{"rope_fraction": 0.75, "warmup_steps": 200, "doc_mask": true, "dataset": "wikipedia_en"}
Below are experts of layer 4 (counted from 0) of a mixture-of-experts language model. Rows are named router (the router's row for the expert) and show model dimensions 256-383. Each number is 50 + 10 x the weight over its row's rms, rounded and kept within 0 to 99.
After each expert's rows: a language model's description of what the expert responds to. This comes from a sample of Wikipedia text that the model never trained on.

# expert 30
router:75 56 48 55 43 46 42 46 49 34 47 63 53 69 58 40 44 39 43 41 57 65 37 45 58 58 33 31 41 52 28 49 54 45 46 55 46 60 68 53 55 38 37 45 43 34 46 58 52 60 46 57 55 61 47 62 60 50 50 53 51 60 63 43 44 41 56 58 38 57 48 53 52 54 61 80 51 53 57 54 45 48 63 56 37 41 59 37 54 48 31 64 75 46 49 44 71 52 44 52 57 50 64 49 50 47 70 53 41 55 33 45 51 27 44 49 54 59 38 45 55 63 54 50 31 58 36 31
Description: Nationality and civic adjectives. Adjectives and articles before institutional nouns, such as American, British, national, local, public, former, in politics and government text.

# expert 17
router:49 50 46 62 53 38 57 64 54 41 40 41 69 47 62 37 53 47 50 54 43 50 59 40 62 38 40 58 52 41 50 66 61 40 42 48 42 49 59 56 50 74 50 28 47 57 66 56 69 57 45 60 45 53 40 53 39 50 50 29 47 68 44 35 44 57 54 62 50 57 56 63 67 38 35 48 52 55 39 53 40 67 68 35 58 67 58 39 58 55 32 73 48 45 55 53 58 54 32 29 54 65 28 60 42 51 55 59 53 37 35 40 68 32 40 57 53 48 41 46 49 52 35 57 50 43 47 57
Description: Entertainment title words. Words inside titles of songs, albums, charts, shows and media outlets, such as Billboard Hot 100, Night, Love, Racing, Star.

# expert 51
router:43 32 55 37 41 58 64 45 47 39 37 40 43 48 39 43 37 49 61 40 67 52 58 38 52 46 63 49 54 52 50 32 54 44 47 55 65 44 50 24 63 67 40 42 58 55 38 32 56 51 63 44 39 41 69 45 41 49 53 43 65 50 58 58 42 43 50 59 52 45 40 52 42 53 47 57 35 65 49 50 50 44 45 65 59 59 45 48 58 41 68 66 45 48 46 37 61 40 51 64 46 72 36 68 65 41 42 45 54 30 63 54 53 64 41 64 44 62 49 40 45 40 52 42 40 64 55 47
Description: Concrete common nouns. Common nouns for buildings, places, objects and groups, usually after the or a, such as church, roof, room, aircraft, vehicles.

# expert 42
router:51 48 55 37 44 37 56 36 64 53 43 47 41 41 57 60 39 65 51 58 51 60 28 43 70 46 52 48 64 45 53 44 53 52 56 61 46 54 59 59 59 38 45 63 49 60 46 44 56 39 32 52 61 60 29 48 55 53 42 32 45 39 51 50 35 51 50 44 54 46 34 52 42 61 65 58 53 47 54 57 38 48 52 54 56 63 66 55 44 37 46 40 55 59 36 58 45 54 50 56 46 60 46 50 67 48 52 42 48 54 47 39 55 45 36 61 42 43 38 51 56 54 33 59 49 48 38 43
Description: Non-Latin script bytes. Byte pieces of Greek, Burmese and other non-Latin scripts, plus odd mid-word pieces and leading digits of years and ordinals.

# expert 11
router:64 34 51 50 60 54 63 48 51 50 45 37 52 52 61 70 62 49 47 69 58 46 46 52 63 47 59 63 42 70 62 51 55 54 45 45 61 62 45 56 40 51 54 44 57 62 58 54 40 40 51 41 49 41 29 42 55 25 53 48 51 50 49 46 56 25 38 54 30 47 63 55 66 54 36 49 56 59 49 41 58 57 39 46 42 49 47 49 38 41 66 53 74 43 52 40 57 72 68 43 55 45 55 38 51 57 41 34 48 60 45 44 45 53 47 50 44 35 52 57 47 60 51 53 54 42 45 60
Description: Sports score tables. Digits, letters and table pipes inside sports result tables and scorelines, such as 3-4, W–L, 1–0, KO, TD, N/A.

# expert 2
router:45 54 23 63 55 35 48 46 68 41 26 37 55 47 54 43 50 55 47 66 53 41 53 48 52 56 64 43 35 42 61 43 50 47 29 37 52 44 64 33 51 37 63 43 37 54 56 49 53 36 44 37 61 49 40 44 32 38 53 34 33 47 45 37 34 60 53 55 76 51 50 47 59 43 48 47 46 36 50 42 34 67 52 54 44 49 57 50 36 67 60 39 51 55 37 48 48 59 47 33 50 69 61 47 34 53 55 65 35 63 28 71 51 44 39 55 58 49 55 45 53 42 55 41 55 63 37 47
Description: Football club names. Word pieces and words inside football club and team names in match results, career lists and loan notes, such as Grimsby, Fulham, Albion.

# expert 50
router:33 70 53 50 57 65 43 53 58 61 47 40 55 37 39 58 37 53 42 61 38 61 48 50 36 41 60 48 53 51 53 60 41 68 50 74 69 44 51 51 49 56 58 65 57 54 62 27 59 62 43 42 60 49 50 44 57 37 54 60 51 46 39 41 44 58 55 34 44 46 48 26 73 47 55 50 49 41 57 55 57 48 33 57 70 38 39 55 57 28 51 39 40 44 42 66 43 39 58 50 59 48 59 65 49 51 45 46 54 36 55 45 31 58 65 42 24 56 44 35 47 54 49 59 54 36 55 45
Description: Prepositions after verbs. Prepositions and infinitive to following verbs, nouns or adjectives in prose, such as opened to, applied for, emerged from, into.

# expert 9
router:42 53 41 54 42 58 60 41 53 60 61 63 57 44 34 57 41 59 51 57 57 48 58 31 52 54 48 49 44 45 54 51 46 61 46 58 62 39 43 50 51 64 49 50 62 37 48 57 40 55 54 48 25 61 50 49 48 57 73 59 36 47 42 50 69 48 53 55 48 47 63 34 42 41 45 53 41 39 53 41 50 41 46 69 33 51 58 66 55 30 36 40 40 51 49 55 26 47 46 66 44 37 56 47 47 43 36 51 38 36 55 57 68 59 47 41 26 62 45 46 42 50 65 44 44 34 56 43
Description: Auxiliary and copular verbs. Forms of be and have, plus modals and also or not, after a subject or relative pronoun, such as was, has been, is.

# expert 58
router:40 58 58 40 58 46 51 51 53 31 58 46 60 53 41 60 52 52 53 62 46 57 61 49 44 48 46 48 48 63 48 43 50 48 46 66 53 37 52 39 56 55 41 40 42 56 38 70 72 58 63 54 47 40 46 59 42 46 34 40 47 52 65 48 42 35 43 33 47 43 48 58 50 54 61 53 59 54 50 65 39 48 38 79 36 36 35 34 55 65 29 51 40 47 51 34 63 70 50 75 50 47 47 52 47 35 48 54 46 44 52 37 45 47 28 43 30 53 44 50 38 54 61 46 35 49 60 60
Description: Abstract noun endings. Abstract nouns and suffixes like -ation, -ization, treatment, process, response in scientific, medical or gene-function text.

# expert 7
router:43 51 19 42 54 67 43 45 60 65 45 48 50 46 46 38 64 52 61 71 61 52 58 56 52 52 60 56 61 38 41 54 48 45 51 50 41 51 56 33 64 43 69 60 46 51 58 64 69 45 73 57 57 58 60 34 45 43 35 26 62 52 59 54 39 33 44 52 70 36 50 57 41 55 46 43 41 59 61 50 60 54 35 37 55 72 39 50 54 49 44 45 53 46 54 57 58 37 60 44 57 52 45 67 45 55 66 61 53 61 38 63 53 47 51 52 75 49 61 42 42 44 54 35 37 35 46 45
Description: Germanic word pieces. Pieces of German and Scandinavian words and names, especially umlauts and endings like ä, ö, Sch, berg, dorf, in military, sport and place text.

# expert 44
router:62 55 68 56 51 42 67 64 45 51 57 47 48 64 34 50 46 41 42 60 41 52 50 44 50 48 64 59 31 44 61 39 51 63 49 47 67 59 49 33 49 47 57 47 45 48 35 41 52 57 77 52 57 59 71 57 41 46 43 36 58 36 44 39 61 38 54 31 58 51 61 40 60 47 56 56 66 43 50 48 61 55 53 60 44 48 58 33 52 35 56 64 52 52 59 49 64 60 51 62 54 55 37 51 57 42 56 58 68 56 34 38 52 46 51 62 37 46 57 54 68 44 42 65 54 33 51 69
Description: Infobox field names. Field labels at line starts in infoboxes and lists, before a colon, such as Formation, Born, Coordinates, Succeeded by, Occupation.

# expert 0
router:65 47 55 43 60 40 64 63 53 29 52 61 38 58 33 41 49 51 35 48 44 48 62 42 39 51 76 52 45 47 53 68 59 45 55 38 52 49 43 51 50 56 66 41 49 61 48 71 31 38 34 42 55 55 35 53 61 41 58 54 65 43 38 60 53 59 57 47 42 35 30 59 52 60 47 40 38 54 48 42 38 41 56 58 43 60 46 44 39 43 64 38 65 34 57 36 59 42 44 49 40 32 55 59 27 40 60 45 43 53 37 63 41 48 41 38 39 25 52 61 36 50 55 43 44 56 47 53
Description: Table header pipes, months. Pipe separators in Wikipedia tables, especially after the first header cell, plus month names in dates such as May 2019 or September.

# expert 14
router:59 60 56 71 56 29 72 51 45 44 44 33 49 47 42 48 64 52 59 49 34 53 52 51 48 50 66 67 38 53 66 52 67 37 41 57 64 56 46 36 40 72 62 53 53 56 41 40 47 40 62 51 60 37 59 37 49 45 36 39 60 59 49 48 49 49 52 41 59 40 47 50 56 29 44 55 67 51 47 43 62 50 41 65 30 55 49 30 46 48 53 62 58 54 68 39 56 62 65 59 57 56 25 53 54 41 47 53 58 48 45 51 50 35 37 61 66 39 36 61 58 43 42 42 54 43 48 69
Description: Table and taxonomy labels. Label words in result tables, medal tables and taxonomy boxes, such as place, medalist, Species, Phylum, Title, Team.

# expert 60
router:65 49 70 52 61 60 66 68 38 44 45 60 45 45 51 49 60 40 56 68 48 47 49 37 42 45 53 55 43 59 57 55 43 43 51 45 53 60 40 48 41 52 55 57 49 57 36 51 45 53 54 57 58 53 51 70 57 52 57 40 42 44 43 18 59 42 55 45 52 37 65 50 66 53 49 54 59 57 64 56 64 37 55 66 54 42 40 34 43 54 67 49 51 50 64 49 38 68 55 48 61 43 33 43 45 35 38 53 64 67 54 54 35 35 59 62 36 42 32 41 61 49 48 61 53 57 59 75
Description: Numeric data punctuation. Parentheses, pipes, commas and digits inside statistical data such as unit conversions, census figures, climate tables and ship dimensions.

# expert 27
router:49 34 52 55 54 35 67 56 58 30 25 56 49 59 51 42 48 34 52 58 57 60 57 54 54 53 40 36 51 65 54 33 37 32 54 38 46 37 61 55 54 36 54 43 46 43 42 40 43 35 31 38 44 35 43 40 40 46 44 47 43 75 49 52 49 59 37 61 51 55 45 47 49 49 39 55 50 52 36 54 26 43 53 54 39 50 71 37 55 57 55 59 76 47 35 43 65 57 51 50 56 73 50 50 48 55 50 47 44 33 52 62 46 42 47 45 63 54 57 43 55 61 41 43 40 61 43 45
Description: Sports team vocabulary. Sports words in athlete and club biographies, such as football, League, Cup, season, career, and team names like Major League Soccer.

# expert 48
router:42 47 44 61 52 43 54 44 40 57 63 46 43 32 65 44 29 40 51 45 55 47 44 38 46 66 53 46 54 42 46 41 62 39 55 44 42 54 48 67 50 54 55 49 42 40 50 66 47 48 44 57 48 63 19 44 31 41 57 54 37 62 69 62 39 37 53 47 63 45 45 49 58 37 59 56 56 51 59 42 31 70 59 41 32 64 58 68 57 33 69 57 54 54 38 41 48 50 50 58 43 68 60 52 58 51 47 49 47 42 31 58 68 32 46 64 50 41 52 57 50 42 54 56 35 49 51 51
Description: English first names. Common given names such as John, David, Martin, often in tables, results lists and cast lists, and "of" in noble titles.

# expert 34
router:35 40 38 56 44 67 43 43 61 39 57 60 47 45 68 57 42 60 37 48 45 68 60 41 35 57 73 48 47 49 43 52 58 47 55 55 53 48 63 59 62 48 47 43 56 49 60 58 56 51 35 50 32 49 63 44 39 61 66 61 44 38 64 60 58 60 38 43 47 63 70 48 53 52 50 53 49 51 66 41 47 65 48 56 46 49 61 70 71 38 50 61 43 43 42 60 32 57 37 48 44 57 57 53 40 57 55 39 54 41 52 44 48 61 61 61 48 45 53 54 44 69 30 62 53 35 69 37
Description: Prepositions after nouns, verbs. Prepositions and linking words after a noun or verb in biographies and narratives, such as role of, debut as, including, called, that.

# expert 26
router:53 39 49 44 46 45 41 55 55 46 48 45 53 72 50 71 32 31 51 65 48 53 46 53 41 38 38 44 55 39 57 38 45 46 51 52 60 32 52 54 48 74 43 68 63 71 55 46 43 65 43 61 49 30 55 39 62 47 71 51 55 71 53 55 52 56 59 34 45 47 49 59 44 48 60 55 55 33 41 40 53 59 43 56 51 64 60 47 38 43 57 33 48 67 72 52 37 35 52 42 48 62 65 52 60 38 37 49 44 54 47 46 66 46 45 58 68 54 64 47 37 56 46 35 59 49 40 65
Description: Clause-starting pronouns, prefixes. Subject pronouns and opening quote marks that begin clauses (he, it, which, who), plus word-initial prefixes like un, dis, re.

# expert 39
router:59 51 45 59 44 60 52 39 50 61 53 63 66 42 68 44 48 40 41 44 59 47 63 41 57 51 53 56 66 51 29 28 66 64 46 45 43 62 60 54 48 51 53 53 44 51 64 36 32 58 42 49 48 59 53 52 54 64 64 59 53 52 40 53 58 40 53 30 48 58 54 35 57 41 58 49 27 39 61 50 43 64 38 45 47 42 62 50 66 54 59 59 42 45 35 58 40 56 46 42 65 54 49 45 47 59 61 51 50 32 35 46 41 41 55 45 60 37 63 53 39 64 40 61 56 43 56 40
Description: Prepositions in institution names. Prepositions after nouns, mostly of, in names of institutions and titles, such as University of, Faculty of, Diocese of, member of.

# expert 56
router:52 72 58 30 49 62 46 49 37 54 59 51 59 31 50 56 56 37 81 39 62 70 57 61 66 49 54 59 59 66 61 57 35 43 38 66 55 41 58 53 45 50 50 53 54 42 49 49 51 42 63 43 61 46 57 66 38 61 62 42 45 35 47 40 56 42 58 53 66 57 53 46 37 46 50 45 66 53 64 67 67 43 27 73 55 61 51 49 35 62 46 43 44 42 42 39 46 48 62 41 39 55 58 31 53 51 41 48 53 71 60 44 33 52 37 40 66 36 34 51 50 43 49 67 58 59 54 70
Description: Digits in numbers. Single digits inside numbers, especially coordinates with degree and minute signs, also years, reference numbers and table figures.

# expert 13
router:48 30 43 50 45 68 47 50 60 35 41 42 55 33 41 40 51 52 42 33 50 50 34 53 40 50 37 42 67 60 52 41 52 64 48 48 56 40 51 57 41 44 45 42 50 38 42 45 65 53 51 54 62 44 53 46 66 47 47 55 37 40 42 41 64 56 56 61 63 58 36 42 46 59 72 59 55 39 47 45 37 35 41 77 39 53 45 48 46 42 31 55 37 40 34 61 62 64 50 45 64 52 37 38 51 66 57 32 51 53 64 68 56 41 55 42 75 37 57 47 48 55 50 41 35 32 64 34
Description: Past participles after be. Past participles and past-tense verbs in narrative prose, often after was or were, such as used, made, began, held, due.

# expert 19
router:55 50 55 51 66 52 58 37 63 58 40 60 48 45 51 65 33 56 39 46 43 40 50 49 53 48 40 39 42 59 51 38 46 44 58 48 42 57 29 61 41 44 36 59 59 71 35 48 55 50 40 27 57 67 47 59 43 57 47 60 59 30 38 57 65 44 61 71 46 52 55 44 47 44 61 38 64 66 47 56 47 47 30 44 57 29 33 39 64 51 59 39 42 45 56 38 38 45 49 47 39 52 66 40 64 45 49 44 43 47 62 66 37 54 54 37 68 48 56 54 57 66 56 43 49 47 55 58
Description: Table cell spacing. Blank spaces and signs like +, −, ±, £, € that open numeric table cells just after a pipe in sports standings and chart tables.

# expert 49
router:48 60 47 62 43 59 55 64 51 62 59 66 33 53 38 37 45 52 58 51 58 73 52 59 45 46 44 37 59 58 46 58 37 51 48 40 64 39 56 56 48 62 35 52 58 61 61 55 49 50 42 51 50 64 66 43 46 64 67 60 54 40 59 54 53 57 59 45 50 58 64 40 53 50 66 45 40 54 56 56 39 50 45 42 47 45 51 67 50 30 69 45 52 47 51 56 32 56 42 56 41 37 58 50 49 55 31 47 48 37 47 55 54 39 43 44 46 41 51 60 46 37 54 58 46 46 45 41
Description: Time prepositions. Prepositions and conjunctions opening time phrases in biographies, mainly in, plus during, until, since, after, before, often before years.

# expert 38
router:52 61 33 35 51 48 44 59 39 51 47 34 62 54 56 58 63 44 56 40 60 63 36 63 67 48 40 47 32 45 42 46 51 40 57 39 71 52 60 41 52 35 55 54 34 50 45 52 52 31 48 48 43 40 60 45 62 32 66 37 60 57 50 53 57 34 52 56 39 65 38 45 49 38 66 41 49 49 30 65 60 29 49 73 50 47 52 53 39 57 55 57 54 41 52 49 62 49 46 48 57 51 48 35 59 56 42 53 58 41 57 38 40 57 51 52 38 47 46 23 41 42 53 37 49 49 63 45
Description: Geographic location words. Place and direction words in descriptions of locations and routes, such as north, east, km, Road, River, coast, outskirts.

# expert 18
router:49 44 41 62 48 52 60 49 47 39 40 61 49 41 60 44 55 47 54 57 59 41 56 56 40 55 54 37 37 49 34 46 66 57 31 46 50 59 65 47 71 36 43 56 47 69 48 42 44 46 46 56 64 44 34 31 37 64 46 21 53 60 53 51 36 36 42 41 44 55 46 41 51 57 45 42 42 51 67 50 42 72 73 53 45 69 52 46 52 55 51 54 53 61 54 65 68 52 44 55 51 52 50 56 49 29 55 66 49 60 41 54 59 54 38 55 47 49 39 56 62 46 45 67 57 59 46 39
Description: Foreign name syllables. Inner syllables and accented letters of non-English names and places, such as Davao, Aysén, Mariusz, and Internazionale.

# expert 52
router:56 43 58 46 40 29 42 47 50 61 50 39 40 43 40 51 47 59 47 40 47 44 46 72 31 54 44 42 42 60 45 63 44 42 37 57 33 46 22 48 65 40 58 24 49 39 43 58 66 57 52 54 49 39 41 54 47 51 34 49 59 46 38 55 66 48 53 47 29 55 64 59 48 59 56 45 48 51 44 62 52 52 40 57 49 67 60 65 58 41 55 55 44 44 61 36 44 62 66 38 37 47 61 57 45 40 47 43 64 37 64 72 47 60 53 42 46 42 30 54 58 50 62 44 70 57 67 53
Description: Digits in tables. Single digits within numbers in sports statistics and league tables between pipes, plus Yes, x and dashes filling table cells.

# expert 59
router:62 40 55 64 66 47 74 52 56 50 68 64 54 56 58 36 61 62 39 47 48 38 56 46 53 45 53 71 50 52 59 40 50 43 51 41 59 51 41 42 40 62 58 65 49 40 56 46 50 43 46 42 49 54 65 61 46 68 49 52 33 37 28 52 62 62 61 44 50 56 49 37 60 66 54 44 67 53 53 62 69 47 30 39 43 44 47 53 45 58 71 57 42 50 59 54 47 41 41 49 46 30 61 53 57 42 60 40 40 41 56 68 51 44 51 37 42 46 31 58 63 64 54 53 49 42 49 67
Description: Space before infobox values. Spaces and digits starting values after infobox labels, such as Reach: 71 in, Total: 30, Formation dates, plus born, Apps, Gls.

# expert 33
router:52 33 49 43 52 40 70 62 34 48 40 47 46 72 51 39 58 55 59 55 63 59 54 40 69 43 37 55 35 37 33 70 53 38 36 47 60 55 36 58 42 51 70 40 56 49 38 46 45 55 55 54 29 62 58 60 60 49 41 46 39 46 56 53 53 42 48 39 38 50 40 65 74 43 45 67 42 48 63 45 42 36 63 49 65 61 47 42 51 70 73 50 50 52 54 56 51 57 61 58 54 50 60 38 57 58 45 48 60 61 43 36 43 54 78 46 45 38 38 30 56 60 58 51 34 48 60 69
Description: Census demographics text. Words, percent signs and separators in census demographics and vote tables, such as households, median, population, sq mi, and were after percentages.

# expert 46
router:39 63 52 53 69 43 41 48 44 43 48 61 39 69 41 59 29 55 35 50 32 53 58 60 65 53 43 62 58 48 56 38 53 49 52 71 44 28 54 56 46 66 63 54 55 59 54 56 51 63 46 30 45 58 46 27 42 58 52 56 37 39 54 61 58 62 54 58 65 42 57 45 55 34 47 59 44 33 43 47 38 57 51 50 58 75 67 51 30 51 40 44 40 54 36 65 53 36 50 61 36 43 50 68 44 61 67 47 48 59 42 49 51 46 48 63 50 57 62 33 60 49 63 36 40 50 67 52
Description: Section heading marks. Closing == or === marks of Wikipedia section headings like See also or Reception, plus sentence-final periods and line breaks.

# expert 47
router:64 46 58 63 73 47 50 45 68 54 63 53 45 52 30 50 63 36 46 44 69 47 40 49 59 45 59 35 43 64 57 43 59 52 37 67 48 54 36 51 42 42 33 39 39 72 35 54 59 39 52 57 61 43 31 46 39 63 43 47 67 49 38 33 48 31 45 47 46 37 65 58 50 48 53 61 64 52 49 50 62 38 51 71 54 39 55 42 36 70 72 40 47 62 67 43 44 62 46 50 64 46 38 44 28 55 54 47 54 42 39 44 65 42 65 52 30 36 35 48 44 50 52 52 57 53 60 38
Description: Minor planet tables. Separators and reference tags in asteroid discovery tables, such as the middle dots, MPC, JPL, LINEAR, Spacewatch and Kitt Peak.

# expert 16
router:68 64 45 33 56 39 61 53 36 47 58 47 41 47 45 39 64 65 49 52 33 43 51 51 55 42 40 43 49 45 65 46 50 45 52 64 45 69 59 73 37 58 60 53 56 40 56 60 52 46 70 43 36 50 28 42 37 54 44 68 57 36 43 53 41 39 55 69 58 65 39 60 55 62 47 49 53 43 58 40 53 42 49 61 69 34 53 73 41 49 61 67 49 51 62 49 32 46 42 63 47 41 59 49 62 61 56 47 47 49 48 43 44 63 59 39 51 55 42 59 43 34 56 31 65 55 56 36
Description: Definite article "the". The word the, and sometimes its, his, this or their, after prepositions like of, in, to, as in "in the 2011".

# expert 61
router:33 56 54 48 49 42 37 53 51 49 45 45 40 47 42 48 56 59 28 42 33 46 34 58 48 68 38 51 51 36 65 62 39 47 60 47 35 57 42 61 47 53 45 58 61 34 36 47 57 63 42 43 42 54 58 63 64 42 53 56 60 49 40 42 50 30 53 46 47 52 58 34 53 66 54 58 46 59 43 33 51 68 48 41 39 47 52 62 57 38 60 54 52 41 71 37 44 59 51 40 47 43 52 41 49 44 35 47 46 62 64 69 44 48 41 50 42 52 41 62 54 43 71 50 49 52 46 50
Description: Date day digits. First digit of days and years in dates, especially 1 and 2 after month names, e.g. April 26, 28 July 2022, plus some weekday names.

# expert 31
router:42 52 66 39 58 35 44 34 60 39 48 52 32 64 36 62 51 59 37 41 53 52 52 70 61 35 42 61 55 48 61 68 42 40 63 70 35 34 55 66 30 62 41 48 42 50 57 44 35 39 34 37 53 58 67 63 49 41 57 64 45 34 35 62 66 41 51 34 33 53 39 57 60 50 55 51 39 43 38 39 48 46 45 36 43 58 50 70 47 52 48 65 59 64 47 52 35 36 47 48 45 33 51 47 53 66 39 43 38 47 66 57 44 57 59 54 45 69 62 38 55 44 61 61 45 56 68 75
Description: Sentence-ending periods. Full stops and closing punctuation ending sentences, including ." and )., plus some line breaks before new paragraphs or sections.

# expert 4
router:56 39 53 47 37 47 58 52 33 38 67 68 47 58 40 44 54 37 49 58 44 44 58 58 40 50 68 61 55 48 64 44 57 60 52 45 54 46 38 40 32 53 37 50 39 52 52 64 52 33 53 27 36 60 43 54 53 66 36 48 36 61 38 37 61 44 39 41 51 42 61 58 45 51 49 53 71 59 61 57 57 54 64 48 46 48 41 37 49 58 31 51 51 57 61 43 48 65 43 43 53 34 48 50 60 37 45 51 49 63 44 49 37 56 65 58 43 51 48 54 59 44 56 66 66 58 62 70
Description: Closing brackets, list dashes. Closing parentheses and brackets ending an aside, and line-starting dashes or = marks in infoboxes, chemical data and titles, e.g. (kg), - Molar mass.

# expert 21
router:51 37 43 61 46 56 49 50 57 52 41 50 70 40 33 44 31 33 63 57 60 40 35 55 46 67 30 40 54 52 23 54 66 58 50 66 61 43 39 38 48 38 56 30 41 47 32 65 48 49 32 58 45 39 47 53 62 56 48 42 50 40 54 42 25 75 52 67 52 50 43 52 49 48 53 37 64 62 56 62 49 43 62 42 65 38 47 45 45 49 30 61 71 35 45 52 59 47 54 48 47 52 52 41 43 38 40 57 61 43 63 49 50 43 47 45 52 54 57 36 46 47 45 39 19 50 43 52
Description: Common descriptive adjectives. Everyday adjectives and adverbs, often in set phrases, such as well, high, short (in short), large, and stainless or deepening.

# expert 54
router:25 60 60 45 39 56 46 38 50 66 58 48 39 40 42 50 33 57 35 39 40 33 44 50 43 50 62 60 60 40 58 60 38 55 49 60 39 35 37 66 49 46 38 54 59 42 59 39 51 61 31 56 62 39 44 38 54 45 44 60 50 32 44 43 56 45 55 57 44 60 51 49 56 50 50 38 30 57 70 54 40 50 26 46 44 41 53 54 58 55 44 43 41 36 48 32 40 39 54 43 39 42 48 46 60 51 34 44 42 60 74 48 35 53 43 53 47 55 54 64 57 40 62 66 45 62 57 44
Description: Year digits. Inner digits of four-digit years after the first digits, such as 19'6'4, 20'0'1, 18'7'0s, in dated biography text.

# expert 3
router:42 68 60 48 67 58 37 35 42 51 63 58 61 58 56 48 63 60 44 53 48 53 42 52 71 37 58 40 58 41 56 47 55 55 40 38 36 41 51 46 49 65 33 49 37 64 60 50 44 45 60 39 51 62 61 57 54 49 36 67 48 49 44 57 40 55 53 52 35 48 70 49 41 62 67 29 51 46 58 48 39 54 59 52 47 54 42 58 55 72 62 52 48 63 44 37 61 48 53 66 58 42 73 47 34 67 68 49 56 55 45 56 48 48 44 51 51 57 54 47 72 62 48 50 69 67 42 54
Description: Periods, commas in numbers. Periods and commas inside numbers, initials and citations, such as decimal points (3.59), name initials (J. S.), and vol or ISBN.

# expert 62
router:45 63 47 46 50 66 50 50 66 45 35 52 52 60 44 52 43 40 42 43 48 56 57 46 62 64 62 43 52 37 49 53 41 59 45 43 46 50 42 44 66 51 58 43 51 59 52 33 66 50 60 56 44 40 50 61 54 40 44 32 47 35 54 40 53 44 46 57 53 45 57 57 60 46 47 39 28 47 50 57 68 46 44 55 31 44 63 48 48 44 43 59 50 48 48 44 48 58 36 33 51 31 37 60 46 52 42 60 60 49 65 60 46 47 54 64 55 44 44 46 40 39 38 67 60 51 47 62
Description: Words in titles, names. Words inside titles of songs, shows and named institutions or places, such as Keep, Things, Our, Hospital, Rally, Avenue.

# expert 12
router:46 57 49 61 52 68 48 72 41 39 50 37 65 34 50 39 46 42 40 44 49 39 54 49 57 54 51 43 48 61 56 65 39 60 60 39 65 53 39 47 43 55 51 58 43 39 49 52 54 59 37 47 66 47 48 38 50 62 39 52 53 51 57 41 57 54 50 47 67 55 66 34 38 49 55 72 59 49 36 64 54 34 59 64 52 34 44 42 51 52 23 59 42 34 37 67 62 48 54 52 61 54 50 59 48 60 43 51 62 45 68 68 57 59 63 43 66 57 68 60 29 57 52 45 37 39 71 54
Description: Action verbs in narration. Main verbs and verb endings right after a subject or "to", such as won, took, make, served, and -ing forms like attacking.

# expert 24
router:39 40 50 49 39 63 58 54 62 56 54 42 59 59 61 44 48 54 42 48 60 47 62 44 38 56 58 53 58 55 52 43 47 61 65 46 64 37 48 38 60 70 39 67 27 54 59 60 46 53 44 41 30 54 52 33 53 41 52 55 49 49 50 63 58 54 28 28 37 45 55 54 42 41 55 49 58 62 37 58 49 45 54 45 48 61 58 49 45 51 35 43 38 59 47 61 38 48 54 41 46 51 60 58 27 35 54 46 46 57 51 60 47 61 54 54 48 69 57 20 65 51 49 32 50 36 50 44
Description: Quotes, slashes, parentheses. Punctuation such as opening parentheses, quotation marks and slashes, especially in and/or and unit slashes like m/s and km/s.

# expert 40
router:60 49 58 37 37 53 47 55 47 47 46 59 57 65 46 40 56 44 43 44 46 81 38 48 46 49 40 37 40 38 37 29 41 55 53 50 59 56 52 41 51 33 48 50 52 43 50 34 54 41 40 43 63 64 50 55 62 42 55 50 61 57 40 56 48 48 62 53 37 46 39 56 54 51 49 63 37 39 44 38 52 49 54 55 34 56 59 34 70 50 66 51 38 52 56 55 70 41 43 70 51 56 38 52 54 56 68 56 38 53 44 45 42 51 63 40 45 52 51 37 48 62 48 40 47 69 56 37
Description: Country and state names. Place names and institution words like States, State, National, University, China, Texas, Kingdom, often following the, United or a state name.

# expert 15
router:81 53 66 60 43 31 43 67 64 33 42 50 57 59 56 57 38 46 50 43 46 37 38 65 52 68 40 39 36 48 46 51 41 61 59 56 55 42 50 46 37 51 49 45 60 34 48 50 40 55 29 63 30 34 60 45 66 48 52 56 52 56 58 33 58 46 49 54 67 52 44 66 54 44 52 55 69 63 63 52 53 57 43 63 42 43 52 62 55 38 56 58 64 43 51 52 54 30 56 49 38 43 57 72 42 59 41 39 55 41 54 66 45 62 59 58 38 60 66 44 53 48 65 35 37 42 44 33
Description: Numbers and determiners. Articles, quantifiers and number words opening a noun phrase after a preposition, such as a, one of, several homes, second floor.

# expert 35
router:50 50 46 64 56 41 46 65 44 44 62 58 46 42 51 67 57 53 50 58 55 44 44 43 47 67 55 47 57 48 42 53 63 54 48 62 50 52 46 35 55 52 46 45 52 52 54 47 61 66 56 62 43 41 52 44 43 58 37 29 63 55 54 56 38 53 31 51 44 48 42 54 47 61 50 58 59 59 60 61 54 77 57 45 44 73 62 37 31 43 52 50 42 55 54 57 66 45 39 48 72 50 45 65 45 34 57 59 47 56 36 50 58 57 51 47 49 58 46 47 47 63 45 55 45 49 43 65
Description: Surname endings. Word pieces completing personal surnames, especially Slavic and Nordic endings, such as -ović, -sson, -ová, Kuznetsov, plus common names like Williams.

# expert 43
router:54 37 55 55 54 39 34 60 55 56 73 52 54 47 52 52 38 50 53 28 45 47 37 35 46 50 68 53 70 44 38 39 53 51 41 58 52 30 60 56 59 51 41 38 36 42 33 54 58 68 50 70 51 43 70 54 44 58 40 58 45 56 53 37 44 74 55 66 42 39 65 41 56 45 54 60 59 59 51 53 48 33 47 57 54 47 52 56 64 44 53 45 53 35 39 50 50 47 60 52 52 32 44 35 55 62 49 41 58 47 44 36 46 32 41 53 59 65 44 43 50 39 54 62 56 59 41 37
Description: Possessives and determiners. Possessive pronouns and determiners before nouns, such as his, her, their, its, own, new, and possessive 's, in biographical prose.

# expert 36
router:44 47 46 55 37 66 40 55 61 38 60 40 73 56 61 46 55 38 50 41 54 66 57 55 61 51 48 47 66 52 59 46 55 41 28 42 31 43 56 55 62 70 37 51 61 36 36 63 63 37 39 25 38 40 70 51 58 45 45 49 56 62 70 52 48 60 38 63 69 53 45 65 45 49 58 62 39 62 49 48 42 50 61 61 46 61 64 48 55 55 30 60 35 53 51 45 75 58 60 54 54 65 45 50 53 63 59 44 46 40 50 45 66 41 55 58 55 44 60 44 48 38 53 53 43 43 59 56
Description: Creative works vocabulary. Nouns and verbs about books, films, albums and songs, such as film, album, written, published, set, especially in "written by".

# expert 29
router:54 41 40 49 62 44 51 59 37 49 54 41 49 56 52 47 61 55 39 42 37 54 54 44 41 60 44 52 37 52 43 60 44 50 67 57 38 53 42 44 54 46 41 45 45 45 60 69 42 47 43 38 43 50 49 41 56 51 57 57 48 40 55 39 46 39 35 59 47 50 60 37 49 39 44 44 63 58 44 38 52 49 55 42 59 54 45 53 43 56 55 56 52 55 42 63 52 53 61 42 44 45 53 59 36 52 49 45 43 54 33 52 49 40 39 49 33 36 26 50 47 57 44 44 61 56 38 31
Description: Country list separators. Commas, and, pipes and dashes between country names in lists and sports tables, plus IOC-style country codes such as ITA, JPN, CZE.

# expert 25
router:32 60 59 44 54 66 39 46 49 61 44 39 34 36 37 48 46 42 43 35 35 59 50 52 45 45 59 57 54 49 51 61 39 51 56 49 47 44 36 56 56 34 37 37 65 40 39 43 51 62 42 64 54 48 68 52 49 27 59 55 61 31 62 47 64 49 54 53 35 52 69 45 55 38 50 50 45 41 39 50 53 66 46 43 41 56 48 54 42 48 49 48 55 45 52 36 43 40 51 53 61 38 46 36 47 44 36 58 49 55 57 41 39 29 46 64 50 47 27 67 53 42 64 64 65 58 54 56
Description: Inner digits of numbers. Middle and later digits inside multi-digit numbers such as catalog codes, years, times and coordinates, e.g. 809, 1953, 4:05.